{"n_layer": 9, "d_model": 192, "n_experts": 256, "experts_per_token": 6, "d_expert": 64, "d_shared_expert": 64, "activation": "swiglu", "moe_layers": [0, 2, 4, 6, 8], "router_score": "sigmoid", "normalize_top_k": false, "routed_scale": 0.816, "balance_loss": 0.011, "balance_bias": false, "init_std_router": 0.0142, "lr_router": 0.000316, "vocab_size": 32768, "norm": "rmsnorm", "norm_eps": 1e-06, "tie_embeddings": false, "optimizer": "muon_variant", "lr": 0.00764, "beta1": 0.93, "grad_clip": 0.5, "batch_tokens": 65536, "seq_len": 512, "train_tokens": 524800000, "steps": 8008, "dataset": "wikipedia_en"}
Below are experts of layer 6 (counted from 0) of a mixture-of-experts language model. Rows are named router (the router's row for the expert), down (a neuron's output weights, with its number) and show model dimensions 0-191. Each number is 200 + 20 x the weight over its row's rms, rounded and kept within 0 to 999.
After each expert's rows: "raises" lists some tokens whose logits its average output raises strongly, later layers aside. This comes from a sample of Wikipedia text that the model never trained on.

# expert 33
router,180,218,208,184,174,182,187,185,196,187,186,212,208,223,191,182,202,206,214,191,203,187,202,201,188,217,211,204,181,214,225,195,185,202,208,212,208,204,174,173,154,221,178,199,234,189,177,183,172,190,207,181,238,204,196,200,204,153,185,192,210,170,198,175,205,165,226,179,175,171,175,169,193,153,215,222,208,245,185,201,214,178,188,235,150,185,225,174,214,200,211,223,201,166,219,207,189,187,150,195,217,234,198,221,221,207,170,151,168,180,239,192,205,184,252,191,215,191,183,203,218,173,212,220,196,191,215,194,194,214,190,220,227,203,198,213,188,213,219,210,176,201,205,232,202,179,207,190,186,201,217,219,173,189,242,185,186,214,217,208,206,208,229,223,199,191,208,204,200,204,232,201,223,200,220,231,200,167,175,211,210,200,241,166,203,219,185,183,193,214,226,189
down0,203,211,212,213,199,202,236,173,211,215,218,219,188,239,197,226,171,192,209,236,242,251,171,212,205,201,191,228,169,197,163,166,177,189,220,222,209,161,236,226,180,218,186,234,212,164,228,196,203,182,208,191,188,209,206,175,189,184,199,172,191,197,200,209,193,201,198,224,186,181,227,212,231,186,204,207,219,163,221,234,168,201,168,192,200,191,192,215,207,210,213,191,208,175,217,236,229,172,177,228,182,173,210,176,209,221,186,226,213,212,204,223,181,207,215,183,196,196,227,223,192,199,212,170,202,229,203,200,179,203,196,191,197,202,225,220,174,189,192,209,221,219,229,224,169,208,184,205,245,192,181,206,218,201,199,215,173,229,203,173,210,231,212,225,193,199,209,215,204,190,196,193,223,195,191,224,220,220,208,213,189,239,225,229,206,161,181,168,174,199,228,178
raises: ".", "th", ",", "st", "/", "-"

# expert 111
router,186,215,208,186,159,167,211,188,192,216,171,182,234,240,166,223,174,178,221,232,193,199,204,197,212,203,215,214,170,183,220,236,180,179,239,215,181,191,235,203,191,196,207,223,238,203,203,222,188,196,206,213,224,183,212,216,199,182,189,214,207,182,203,194,213,194,201,183,180,193,192,206,159,205,190,218,185,206,163,198,203,224,186,190,149,193,240,186,234,190,220,196,222,182,243,199,192,201,192,196,218,201,217,189,242,193,193,183,184,192,218,179,226,174,202,182,197,168,204,198,201,178,201,192,185,193,209,180,175,165,178,208,202,258,191,179,188,207,216,226,168,191,196,228,176,199,216,191,185,192,209,200,209,195,199,217,181,240,201,187,222,190,223,201,251,217,230,234,196,206,220,198,237,217,188,206,182,151,198,198,191,192,219,205,225,202,194,166,189,222,195,240
down0,184,163,165,210,167,194,222,186,188,239,192,203,210,190,186,208,197,215,192,175,239,164,195,177,214,169,224,195,189,236,189,185,206,193,183,187,225,194,206,201,178,201,199,220,216,202,188,154,181,165,202,192,182,219,181,209,209,169,201,176,214,177,211,192,205,211,216,174,238,234,202,199,172,232,176,190,175,198,201,204,213,195,200,205,208,173,217,177,206,190,164,187,182,184,193,194,200,185,200,197,164,183,214,189,215,231,182,246,228,150,221,229,173,202,202,205,235,197,168,194,183,211,168,220,208,179,201,195,201,226,199,225,218,198,213,181,200,220,222,215,184,175,205,242,197,220,230,198,209,204,193,239,201,199,198,197,206,220,223,153,200,180,231,220,199,189,184,195,190,224,181,179,206,217,195,194,251,187,210,173,217,195,184,174,206,153,197,201,197,237,172,195
raises: " in", ",", " (", " for", " to", " of"

# expert 102
router,185,208,203,190,198,193,183,184,222,197,203,228,196,237,200,180,202,224,179,191,194,188,204,178,205,213,184,191,179,218,219,191,188,214,235,218,167,198,206,173,163,209,210,229,210,189,167,184,184,223,195,205,217,189,234,201,207,171,178,209,197,208,186,222,177,168,227,196,186,188,200,185,212,199,224,215,218,240,205,197,199,194,160,237,151,197,198,163,202,195,216,200,192,178,205,221,182,195,168,191,212,219,191,210,238,168,194,172,154,210,249,203,228,208,229,207,216,180,160,204,214,181,205,184,202,207,198,188,215,208,186,206,223,201,195,209,191,217,215,209,158,200,202,226,192,196,228,192,232,222,206,222,183,183,245,181,181,219,191,187,242,207,250,223,203,196,236,205,208,171,230,185,204,203,216,217,213,206,183,195,216,194,243,170,217,208,174,159,183,229,210,181
down0,171,252,213,198,210,224,179,189,185,179,211,195,186,243,190,212,246,207,193,204,208,198,217,184,219,222,177,182,227,146,143,197,190,189,213,203,205,208,168,230,170,183,206,204,189,182,198,204,218,196,160,192,217,228,185,162,196,211,196,208,209,210,192,184,193,176,181,237,218,218,150,205,181,184,235,222,213,218,209,210,227,198,187,202,182,171,232,206,189,200,190,212,226,217,177,207,240,197,218,192,241,241,210,194,179,218,186,199,220,188,202,195,176,183,234,198,212,205,183,197,197,241,215,156,224,207,169,194,195,231,180,193,215,207,198,203,193,218,183,211,222,185,188,183,211,200,210,181,212,217,210,182,209,220,216,199,196,180,165,235,234,189,183,186,205,191,214,187,216,189,222,185,200,220,203,220,187,196,185,191,192,184,183,218,245,217,218,207,193,187,192,244
raises: ".", ",", " in", " of", "v", " for"

# expert 93
router,184,211,190,196,191,198,196,183,186,208,209,206,221,234,176,198,161,209,185,218,205,181,213,177,188,186,209,187,227,212,199,213,196,187,209,213,198,213,206,214,182,199,184,224,226,173,199,186,181,210,228,194,228,188,211,205,183,157,180,192,184,194,183,211,163,170,201,202,222,165,181,192,231,190,196,211,229,211,188,202,213,233,150,203,164,229,223,202,230,231,208,176,192,194,229,208,196,171,184,204,197,215,199,195,194,189,178,172,199,177,232,207,216,210,235,180,212,197,194,221,190,238,186,206,164,135,192,181,209,195,184,246,198,238,189,197,196,209,248,201,176,223,205,240,172,174,197,206,230,208,181,207,231,219,214,186,167,204,231,204,202,212,190,178,238,193,206,216,193,211,187,198,226,183,199,217,198,159,175,208,168,183,232,195,179,230,182,179,191,225,192,184
down0,188,186,196,224,189,184,208,227,201,229,194,163,191,217,204,218,201,193,200,206,193,163,212,199,241,226,174,244,178,224,196,189,198,236,188,219,183,158,172,242,232,213,186,185,213,162,230,197,231,189,161,205,218,199,185,201,181,218,185,177,202,212,194,211,197,201,179,212,226,215,241,192,218,219,231,202,182,216,199,206,196,221,235,184,208,169,203,223,204,208,221,201,195,202,175,201,209,241,213,191,210,223,215,189,201,203,191,193,218,172,216,187,199,179,195,163,143,226,249,194,164,182,175,198,181,212,198,201,200,215,211,167,193,204,196,227,190,196,180,149,188,161,210,197,187,204,177,198,192,187,193,206,186,226,208,219,198,206,209,218,209,182,222,223,214,173,196,181,165,218,205,178,166,192,214,189,177,183,165,188,159,193,185,164,202,206,200,205,197,224,201,211
raises: " ", " –", " —", " -", " L", " ("

# expert 242
router,198,207,214,173,189,192,196,191,209,219,197,202,223,211,206,197,202,180,178,200,197,204,196,195,197,215,200,173,207,242,205,194,195,183,209,209,225,202,197,200,180,202,206,221,220,184,188,192,179,209,205,210,257,207,211,236,205,168,199,211,207,158,222,208,190,191,238,199,196,183,167,211,193,195,186,209,190,240,197,227,193,226,171,209,132,230,235,168,220,223,214,209,197,162,217,217,169,194,189,158,210,194,189,197,223,163,184,156,192,210,209,193,188,214,209,218,202,191,191,197,203,158,221,204,191,205,202,181,213,218,154,222,208,202,212,196,200,191,268,220,170,207,209,211,188,185,210,193,225,221,219,214,203,191,245,186,181,186,212,205,214,197,215,197,245,191,206,219,215,191,213,214,213,216,223,207,210,184,176,158,177,201,252,182,192,205,186,196,168,238,221,185
down0,222,193,206,193,193,187,221,214,192,218,193,218,200,205,208,179,194,230,212,235,250,227,172,187,209,212,193,212,219,201,159,232,186,192,174,193,237,215,177,197,229,196,156,210,178,167,197,232,160,187,214,189,185,212,173,187,195,203,173,157,164,200,198,240,174,175,174,193,218,185,226,195,197,184,187,175,217,182,188,177,179,174,201,218,202,201,211,189,175,240,209,191,244,231,217,207,198,211,193,180,177,145,198,180,201,232,183,205,217,223,226,178,197,223,216,171,231,212,204,195,187,210,203,210,257,222,198,224,173,189,177,201,222,216,200,188,189,164,197,189,199,176,168,192,209,207,205,202,202,214,232,202,208,204,196,183,168,220,215,192,215,169,207,212,241,211,195,185,206,205,186,187,238,184,212,188,192,205,184,182,185,206,211,184,198,189,209,178,185,229,221,200
raises: ".", ",", "-", "'", ":", " ("

# expert 164
router,181,211,207,218,191,209,184,190,200,217,201,216,221,221,205,158,196,220,202,195,205,190,211,187,186,229,183,215,203,236,205,205,183,199,199,210,200,166,198,206,194,184,207,245,217,170,213,209,176,207,228,192,222,183,210,228,175,165,188,182,195,199,181,201,200,195,216,187,212,189,205,223,195,196,211,224,219,183,184,206,201,248,158,212,151,224,231,179,213,214,196,185,202,189,262,220,181,202,179,185,226,233,197,190,234,175,155,178,183,208,196,204,230,220,223,187,218,206,185,221,209,217,207,179,221,216,183,166,219,200,210,216,185,211,192,186,202,186,221,217,185,209,232,215,195,184,239,187,237,188,201,218,202,200,240,192,189,200,212,187,213,188,220,210,262,174,214,216,211,197,214,183,206,210,207,216,242,187,198,188,179,187,229,177,235,201,194,164,158,220,234,218
down0,204,196,222,210,199,220,178,208,166,199,196,219,187,212,209,231,172,180,202,209,184,202,201,199,202,213,196,205,197,229,207,211,202,196,187,187,218,201,206,183,207,166,194,216,221,201,211,214,202,212,197,237,171,218,169,221,212,179,189,198,201,193,175,214,175,222,210,172,217,171,199,209,207,236,193,242,161,195,180,164,215,184,178,179,158,209,205,195,223,190,196,220,185,217,169,202,214,207,219,211,196,160,180,211,207,187,129,181,211,211,171,190,203,212,203,236,190,203,167,166,230,213,224,228,180,178,248,189,204,236,176,195,234,174,199,207,192,180,207,207,203,186,176,186,178,189,180,207,245,188,212,244,179,164,194,165,199,156,218,203,176,173,204,217,194,199,189,175,180,196,202,233,247,212,180,194,184,188,229,205,213,206,224,218,184,219,210,208,204,223,203,202
raises: ":", " (", ":\n", ",", " only", " "

# expert 104
router,201,200,183,206,221,202,199,177,198,181,206,204,211,204,208,190,195,208,193,215,160,196,219,172,194,228,187,218,177,206,204,202,208,190,205,192,184,194,216,176,181,232,191,229,169,198,226,212,181,199,193,214,207,187,207,223,194,172,199,202,187,177,203,204,181,166,192,177,207,188,202,175,187,215,190,221,248,224,197,191,167,242,199,232,192,184,243,162,224,189,195,237,198,184,244,194,176,158,184,181,209,195,190,206,233,217,197,157,166,208,211,206,188,184,181,181,218,227,207,173,195,171,187,188,198,185,189,182,207,217,147,223,177,250,184,199,167,197,252,197,162,197,198,220,204,191,225,202,225,186,233,228,210,192,227,232,203,209,219,205,215,244,179,202,242,176,208,185,216,206,196,175,216,178,226,213,219,201,182,188,233,207,186,200,175,198,194,192,185,227,184,196
down0,180,216,186,200,190,197,195,198,204,210,190,170,226,203,181,177,183,214,196,178,207,188,178,231,198,184,218,184,203,180,213,199,186,182,201,172,212,189,213,202,189,256,195,184,220,220,197,226,179,196,187,203,200,207,181,199,210,222,238,224,203,192,214,196,193,200,184,206,190,193,158,200,179,204,207,156,191,196,197,188,194,205,219,197,206,212,202,166,227,201,197,199,217,261,210,153,192,221,209,223,166,182,178,192,187,202,169,183,176,186,213,191,211,213,202,222,191,238,193,209,185,223,227,163,192,166,202,185,232,212,224,205,218,227,191,204,205,273,182,197,223,200,146,212,194,220,168,201,231,221,185,241,210,194,210,178,208,208,249,237,199,181,192,225,217,204,204,193,191,204,203,176,184,184,186,195,216,235,195,201,197,152,159,198,220,220,178,223,215,190,212,199
raises: " appointed", " awarded", " a", " taken", " given", " born"

# expert 163
router,178,220,165,204,184,193,195,160,203,228,190,209,199,216,174,163,188,195,207,225,192,199,200,207,208,198,215,202,206,201,217,201,195,160,235,194,202,179,225,190,191,220,186,232,207,164,175,208,162,206,200,209,195,183,249,208,178,193,217,221,168,175,202,183,217,162,215,166,196,194,186,187,201,183,179,208,196,198,180,207,213,230,195,201,173,247,226,178,256,231,207,185,228,177,199,212,209,192,194,192,180,203,230,186,230,219,180,181,179,182,221,171,179,165,214,185,185,187,195,252,166,178,191,178,192,216,202,211,189,182,180,174,204,219,168,169,195,210,214,204,196,221,189,234,198,197,212,182,205,219,187,187,202,198,215,202,198,232,216,209,237,235,241,196,230,193,208,225,216,192,186,173,227,177,201,172,234,175,192,197,179,212,239,199,217,214,209,191,184,204,195,218
down0,205,195,212,175,205,216,212,236,222,183,211,202,176,217,196,244,245,203,208,181,216,161,193,190,228,230,228,190,219,204,208,198,190,177,194,202,225,176,228,216,179,199,196,199,190,194,173,218,188,208,160,205,191,211,216,233,245,195,175,189,163,182,214,199,173,187,190,229,189,186,199,179,144,186,211,218,213,176,191,167,184,164,205,176,167,185,177,197,221,185,217,201,203,221,190,211,152,192,216,198,208,218,165,164,201,239,230,199,197,200,227,189,207,192,192,181,197,197,215,227,210,176,215,205,211,177,169,249,190,218,179,192,207,206,228,206,165,182,184,203,172,185,239,216,225,199,195,226,172,197,186,200,216,211,216,158,173,188,241,203,211,203,184,205,213,226,194,222,193,235,214,205,193,199,172,196,193,187,196,202,189,209,179,211,183,205,204,195,186,180,208,159
raises: " the", " in", ",", " and", " a", " at"

# expert 179
router,209,202,203,189,199,198,219,207,198,213,221,204,212,215,199,193,180,204,187,206,174,211,184,178,191,238,224,196,228,187,210,202,205,148,222,171,212,202,211,196,165,173,190,235,221,186,171,200,156,233,226,198,245,210,199,205,171,195,197,194,203,190,206,209,201,199,223,217,226,164,230,221,203,208,208,231,186,194,185,197,181,245,165,222,164,213,227,179,217,200,196,200,202,170,247,210,191,202,198,158,200,212,232,213,193,186,180,154,194,200,182,223,203,202,221,208,199,187,191,228,183,209,200,197,189,198,173,191,200,208,155,214,181,215,221,174,198,181,199,208,177,181,211,227,192,174,197,175,202,187,212,217,191,167,201,208,161,210,219,180,202,203,199,172,242,194,197,184,218,187,222,198,234,200,190,219,209,196,174,192,189,197,262,192,208,189,169,218,186,258,171,208
down0,169,189,227,225,185,169,196,167,218,195,163,193,174,182,230,185,204,191,207,217,206,167,199,222,210,202,191,198,213,202,186,195,189,197,210,211,183,226,169,187,210,222,144,208,174,223,250,199,196,189,207,206,196,200,203,217,196,207,200,170,200,192,190,205,247,195,206,193,181,209,182,195,172,193,207,200,210,219,219,196,205,167,212,199,190,177,202,192,173,197,188,177,223,210,177,190,224,213,195,179,191,196,211,182,219,207,182,202,203,188,171,184,177,177,188,182,160,167,199,189,196,201,194,185,195,208,236,176,205,205,231,230,209,218,181,200,181,185,177,212,170,210,229,186,219,193,231,207,217,210,213,165,179,220,187,214,217,189,183,192,181,234,207,223,142,181,185,206,170,220,178,185,188,197,264,184,181,220,194,203,219,207,200,171,247,222,172,172,210,157,192,154
raises: " (", ",", " and", " in", " as", " to"

# expert 25
router,171,190,203,176,176,236,209,204,210,211,235,216,207,225,173,210,159,167,208,205,189,186,190,172,204,214,215,205,189,191,186,196,197,182,224,197,204,186,230,196,161,198,183,220,239,206,196,193,180,179,210,198,219,201,213,224,189,142,201,187,171,207,194,180,195,188,198,208,187,182,198,213,204,169,226,234,216,217,224,209,192,208,192,218,170,206,183,203,220,217,213,219,195,175,200,238,176,187,188,153,205,220,208,188,203,214,194,201,186,174,226,205,194,171,218,194,194,171,211,185,218,170,204,202,199,194,195,149,201,194,189,219,220,244,210,175,160,204,250,235,214,196,234,224,176,187,179,194,254,207,236,196,201,198,202,185,187,217,212,193,230,210,208,206,216,226,199,241,209,216,212,161,227,167,240,215,189,193,197,214,217,202,210,186,196,219,204,182,172,221,233,198
down0,210,181,181,190,202,203,223,175,201,201,194,214,192,188,204,182,192,181,218,194,175,211,191,188,194,187,196,163,165,154,176,198,171,214,208,205,229,205,236,160,210,228,184,216,164,192,169,189,142,182,193,226,180,231,177,197,202,191,236,182,195,201,163,216,236,224,197,177,220,166,210,227,189,221,196,179,181,184,189,190,204,203,224,171,186,193,197,217,208,210,214,173,172,219,230,202,200,141,196,179,185,229,192,202,196,205,190,202,163,215,211,199,199,197,203,192,193,237,181,164,203,183,189,198,159,171,213,216,206,192,210,177,208,214,182,221,189,207,205,188,204,215,248,197,212,197,214,167,204,177,186,180,210,210,202,235,216,193,211,161,173,241,192,214,203,168,219,227,209,185,190,221,197,203,190,205,217,183,200,191,194,156,220,214,227,169,173,192,233,216,202,201
raises: "h", "it", "ing", "y"

# expert 56
router,187,184,199,215,182,227,205,200,219,228,224,219,185,207,182,201,176,171,188,207,148,168,179,205,200,214,214,211,224,180,204,157,186,168,231,205,183,205,217,193,201,195,175,232,241,196,210,187,180,207,197,166,193,182,218,217,189,206,191,195,172,211,208,224,198,170,188,220,208,187,174,190,208,180,225,207,221,208,194,235,200,233,173,203,160,170,202,206,214,221,208,195,207,159,227,225,165,199,204,178,189,216,199,215,178,188,188,172,205,204,210,183,191,183,223,195,197,185,211,187,209,176,184,195,194,190,201,160,205,183,199,218,195,227,170,216,177,207,242,207,170,193,218,219,208,178,178,195,242,166,193,172,186,180,201,166,187,203,207,216,206,227,196,210,234,210,225,198,221,198,225,167,244,182,254,213,225,185,171,187,199,193,198,211,190,237,238,191,206,232,217,196
down0,234,197,211,185,185,179,205,221,201,172,232,177,224,201,217,259,193,183,177,188,225,191,220,216,190,197,214,197,186,238,218,188,209,188,210,195,232,228,170,201,205,202,202,195,202,209,188,188,215,197,195,216,206,225,227,203,208,234,223,212,208,210,248,211,228,208,206,209,191,211,196,215,226,211,168,188,220,181,175,212,173,240,197,209,191,222,213,192,177,193,189,236,218,213,191,201,182,190,240,206,197,154,190,208,204,196,207,176,205,204,190,217,213,171,172,206,200,218,183,177,214,182,149,216,226,214,179,196,177,260,176,249,236,183,164,181,202,168,192,219,203,179,189,195,184,193,178,191,209,191,192,204,188,218,197,192,200,212,200,200,212,198,214,202,180,215,182,195,194,183,265,174,176,204,197,193,201,176,185,192,213,236,220,220,222,159,233,221,192,207,183,177
raises: "'s", "k", " of", " (", "’s", ","

# expert 113
router,169,201,190,184,157,236,225,161,214,185,214,207,194,224,177,190,192,211,198,228,191,188,183,206,187,229,188,214,228,193,222,239,175,159,223,200,179,218,240,203,203,197,193,220,186,170,203,209,209,222,215,204,212,171,210,201,188,158,207,207,162,190,207,199,178,187,188,165,224,193,202,187,204,201,201,204,230,191,171,177,189,182,171,206,163,212,203,184,220,225,205,189,227,191,234,232,197,194,176,184,212,222,205,224,233,193,169,171,193,176,209,171,218,193,215,197,220,175,165,203,192,232,203,191,177,165,212,195,189,189,158,227,209,241,195,182,204,219,204,198,177,229,198,211,188,226,211,196,233,203,227,223,201,221,213,193,197,204,222,197,215,218,211,185,243,193,235,193,212,201,232,224,228,191,216,216,196,183,140,205,216,187,229,193,204,201,224,199,178,222,189,189
down0,182,191,203,242,242,196,196,229,194,216,242,210,184,180,219,197,160,181,204,171,194,230,201,230,201,218,167,210,201,205,205,218,169,225,178,205,214,216,240,184,188,228,188,206,193,153,192,209,174,208,195,216,200,201,235,176,193,227,222,166,230,198,211,206,200,164,218,185,198,208,193,200,204,225,203,199,173,212,191,233,200,195,196,186,230,216,200,204,216,211,206,157,176,184,191,225,220,192,196,197,211,200,184,200,188,190,212,192,181,184,218,174,219,238,225,212,205,184,206,254,194,194,181,229,191,199,203,195,186,196,169,206,196,183,202,167,195,218,225,186,226,202,205,179,247,207,185,205,198,196,237,150,193,202,158,203,164,197,216,180,189,208,259,222,168,194,185,187,184,197,224,187,217,194,193,193,208,228,215,159,222,208,200,212,219,189,215,192,190,220,169,211
raises: " ", " –", " -", " (", "-", " n"

# expert 23
router,195,193,184,202,187,183,192,193,224,179,186,191,204,194,160,195,182,184,217,199,196,194,214,187,202,218,227,203,226,225,213,240,169,190,224,207,197,153,197,205,201,199,202,244,213,157,162,203,170,210,202,195,222,185,246,210,200,189,207,202,194,166,191,192,210,178,213,204,210,187,181,186,188,203,179,215,175,193,198,188,183,220,167,194,165,189,236,183,249,180,214,174,229,166,234,222,202,217,171,178,175,218,215,185,235,210,194,180,162,200,214,201,232,167,223,181,203,188,196,224,164,161,186,187,211,173,197,216,201,163,185,187,179,207,176,180,195,243,216,206,192,198,193,225,190,221,209,194,202,221,192,194,214,179,227,221,204,212,191,174,202,213,226,187,222,194,202,207,229,230,203,189,226,211,200,223,218,170,160,160,195,188,228,196,214,210,201,186,160,211,207,224
down0,222,167,232,200,209,219,198,204,212,158,217,198,211,191,209,181,200,212,192,213,232,181,204,211,190,227,228,226,192,216,146,169,195,223,201,183,193,211,223,168,191,174,222,195,193,225,215,200,181,185,239,223,216,200,180,199,214,183,192,220,190,181,204,234,186,187,221,209,212,213,168,178,192,208,159,205,234,181,217,164,196,169,174,206,198,185,205,170,205,209,198,180,220,217,185,200,186,192,194,181,212,187,197,236,148,203,189,210,198,204,203,195,192,173,186,214,248,159,172,182,243,210,216,203,175,217,219,204,214,221,184,205,187,235,186,178,201,176,192,164,164,172,197,195,202,204,169,199,208,231,222,187,196,183,209,217,208,170,156,193,217,197,187,163,200,182,203,168,219,170,205,174,216,207,186,193,211,201,173,202,190,197,183,187,206,208,212,217,211,242,223,161
raises: " and", " in", " of", ",", ".", " on"

# expert 207
router,191,194,202,209,196,171,200,190,210,226,206,189,217,207,192,219,183,178,160,219,218,199,209,197,177,209,203,208,215,242,190,190,188,160,237,198,199,194,234,189,184,199,182,218,210,165,195,209,183,210,179,218,243,196,231,210,199,180,200,234,191,193,203,193,188,171,217,198,214,176,189,191,181,207,216,213,211,247,167,226,166,218,186,200,163,215,251,168,239,198,195,206,181,160,242,232,211,207,201,178,187,200,195,205,230,188,194,182,174,198,197,200,232,207,237,197,194,199,190,227,204,170,202,225,252,208,186,209,182,181,180,223,195,212,180,208,191,210,210,201,193,183,211,230,179,178,197,210,187,209,180,192,172,202,216,215,177,199,224,190,214,215,222,212,197,181,250,194,199,234,182,157,213,189,215,210,207,194,173,201,203,163,230,207,168,207,225,176,160,216,208,229
down0,221,169,206,208,199,153,197,215,181,190,232,195,193,243,195,162,225,199,211,185,208,198,216,213,219,192,202,196,230,210,166,164,191,197,191,205,197,171,208,194,202,214,197,177,202,222,212,198,177,212,218,146,186,196,231,216,214,221,191,193,202,161,201,195,218,185,217,169,173,217,190,175,212,171,191,176,203,191,194,210,193,226,243,173,205,230,235,170,212,224,203,213,217,189,206,176,201,182,176,190,198,162,185,163,226,209,203,234,192,212,207,215,209,188,210,186,229,188,215,257,179,218,183,192,205,195,189,227,197,190,187,209,216,232,201,231,192,202,218,238,183,228,189,195,206,172,198,176,218,178,223,179,208,198,198,187,180,188,200,175,206,173,235,194,178,203,197,188,192,173,217,188,200,207,153,191,185,178,219,188,213,185,238,191,161,200,229,157,206,225,174,210
raises: " later", " now", " in", " initially", " also"

# expert 146
router,154,213,190,214,196,222,186,203,206,208,219,224,211,233,191,190,177,209,207,216,180,216,231,158,186,248,205,194,205,201,206,230,170,200,231,174,176,183,197,186,196,168,193,211,184,172,181,198,178,221,210,204,252,167,217,200,187,191,176,191,224,176,211,181,175,197,200,194,185,174,184,171,195,186,235,211,220,236,180,210,184,202,163,209,187,208,197,167,190,224,221,231,191,192,206,225,185,190,188,186,188,218,219,191,190,196,198,203,175,184,252,206,219,205,223,198,220,206,168,198,185,161,220,207,210,167,201,181,195,177,184,211,205,238,176,195,205,246,207,192,187,188,193,225,211,199,189,205,216,216,195,218,220,173,202,202,185,225,213,187,194,227,211,196,219,187,204,214,222,229,234,193,202,194,215,187,205,229,181,193,165,172,259,159,209,206,188,181,172,236,186,201
down0,235,196,173,184,200,208,214,190,194,229,181,201,216,268,206,216,218,211,188,202,225,191,225,169,213,206,197,191,235,199,177,224,175,217,186,202,136,183,199,218,198,172,196,194,199,218,240,207,168,193,197,180,196,198,213,212,209,195,220,175,202,220,220,193,175,195,232,203,214,202,177,182,197,218,212,178,219,232,185,203,185,220,220,195,177,198,227,161,192,192,195,182,191,243,180,207,186,196,196,195,241,194,199,183,182,233,189,180,210,185,207,186,198,150,169,213,211,203,231,198,202,211,216,199,198,204,212,217,177,200,194,219,190,200,196,215,204,202,191,184,196,221,190,250,190,189,221,178,192,174,194,190,257,176,243,216,200,162,209,218,195,207,201,205,230,211,198,199,229,198,225,210,190,177,212,192,200,190,201,194,209,216,172,152,208,189,162,161,145,201,195,209
raises: " ", ",", " a", " U", " the", " ("

# expert 204
router,200,180,194,185,211,220,211,186,196,229,227,203,217,236,194,187,156,168,207,194,203,194,210,202,226,200,223,186,211,211,175,236,175,177,228,177,208,180,228,196,203,190,212,247,211,181,196,197,189,185,220,204,222,169,220,218,177,181,200,189,174,218,192,202,183,183,204,223,211,194,195,195,198,192,233,221,228,176,216,191,199,225,170,209,160,207,209,180,203,211,217,208,202,203,207,216,183,177,184,164,207,191,190,181,206,185,163,177,188,212,197,194,206,176,206,198,204,189,191,199,207,192,196,197,217,202,174,164,212,190,194,208,165,211,207,173,170,193,268,248,197,210,191,217,156,176,198,205,258,247,218,190,208,190,224,156,169,216,203,174,207,177,193,201,230,196,227,222,197,223,192,165,231,172,214,230,194,182,171,181,188,203,209,207,176,197,185,193,167,219,199,198
down0,199,197,189,212,162,193,202,180,191,184,204,212,200,171,189,204,185,217,190,195,198,203,187,182,215,218,205,163,192,173,205,220,203,197,195,166,207,222,197,219,171,208,220,221,179,208,188,208,194,228,172,186,216,211,192,204,204,171,162,209,211,198,196,219,212,148,201,225,218,205,159,199,169,165,195,187,191,157,181,199,188,194,210,180,169,192,156,204,171,210,188,229,203,223,198,157,197,196,189,180,265,151,222,221,182,187,187,210,197,200,193,193,220,207,211,235,177,219,220,215,173,217,186,213,178,206,185,182,170,223,183,210,193,161,189,226,217,217,198,170,205,200,211,167,230,210,183,180,237,206,179,165,193,206,217,217,182,204,216,220,209,197,214,170,208,171,214,183,220,188,187,217,206,195,206,228,148,190,184,191,194,188,191,197,215,173,228,190,169,240,175,195
raises: "iss", "ial", "ail", "is", "als", "ising"

# expert 222
router,213,193,216,195,191,210,215,166,195,219,206,212,208,204,212,195,200,192,227,194,197,222,190,223,192,213,207,179,216,223,210,200,168,183,256,188,204,172,208,180,169,212,198,237,213,174,173,205,177,194,172,186,223,183,206,203,184,181,198,179,191,192,208,215,207,189,210,191,229,180,206,170,178,194,210,207,231,201,179,189,212,209,169,187,141,211,221,186,207,193,231,197,206,158,172,208,165,192,211,182,209,204,198,192,229,203,198,139,191,177,216,184,209,164,191,185,197,197,181,222,169,203,222,217,181,191,210,207,197,215,204,242,234,206,223,206,174,207,224,195,180,196,223,240,161,184,202,182,212,231,198,190,194,213,199,203,220,236,205,218,224,189,208,174,243,200,226,215,197,170,199,152,232,181,199,217,229,195,163,208,200,196,225,193,217,188,210,196,161,234,190,234
down0,170,245,210,206,216,185,196,225,220,208,210,205,177,219,183,194,207,165,186,188,224,163,195,211,181,213,197,170,179,201,215,222,203,223,206,220,176,188,194,240,182,146,178,181,154,189,212,190,216,223,199,202,152,200,201,199,230,202,246,197,232,213,215,207,245,182,175,189,215,201,191,177,203,195,200,202,204,197,188,177,222,201,206,201,232,195,215,214,196,186,203,213,216,200,195,225,227,216,174,227,174,172,203,188,176,177,231,201,180,228,212,162,198,210,183,198,226,191,196,190,161,213,195,219,162,230,175,189,200,180,216,212,202,213,247,204,181,201,201,213,168,199,227,216,196,234,245,203,195,208,192,177,218,227,234,232,218,212,191,210,203,186,197,178,180,212,214,194,202,192,236,232,220,207,223,183,225,166,222,212,210,215,171,205,188,206,226,200,217,220,212,202
raises: ",", " and", " at", " in", " to", " for"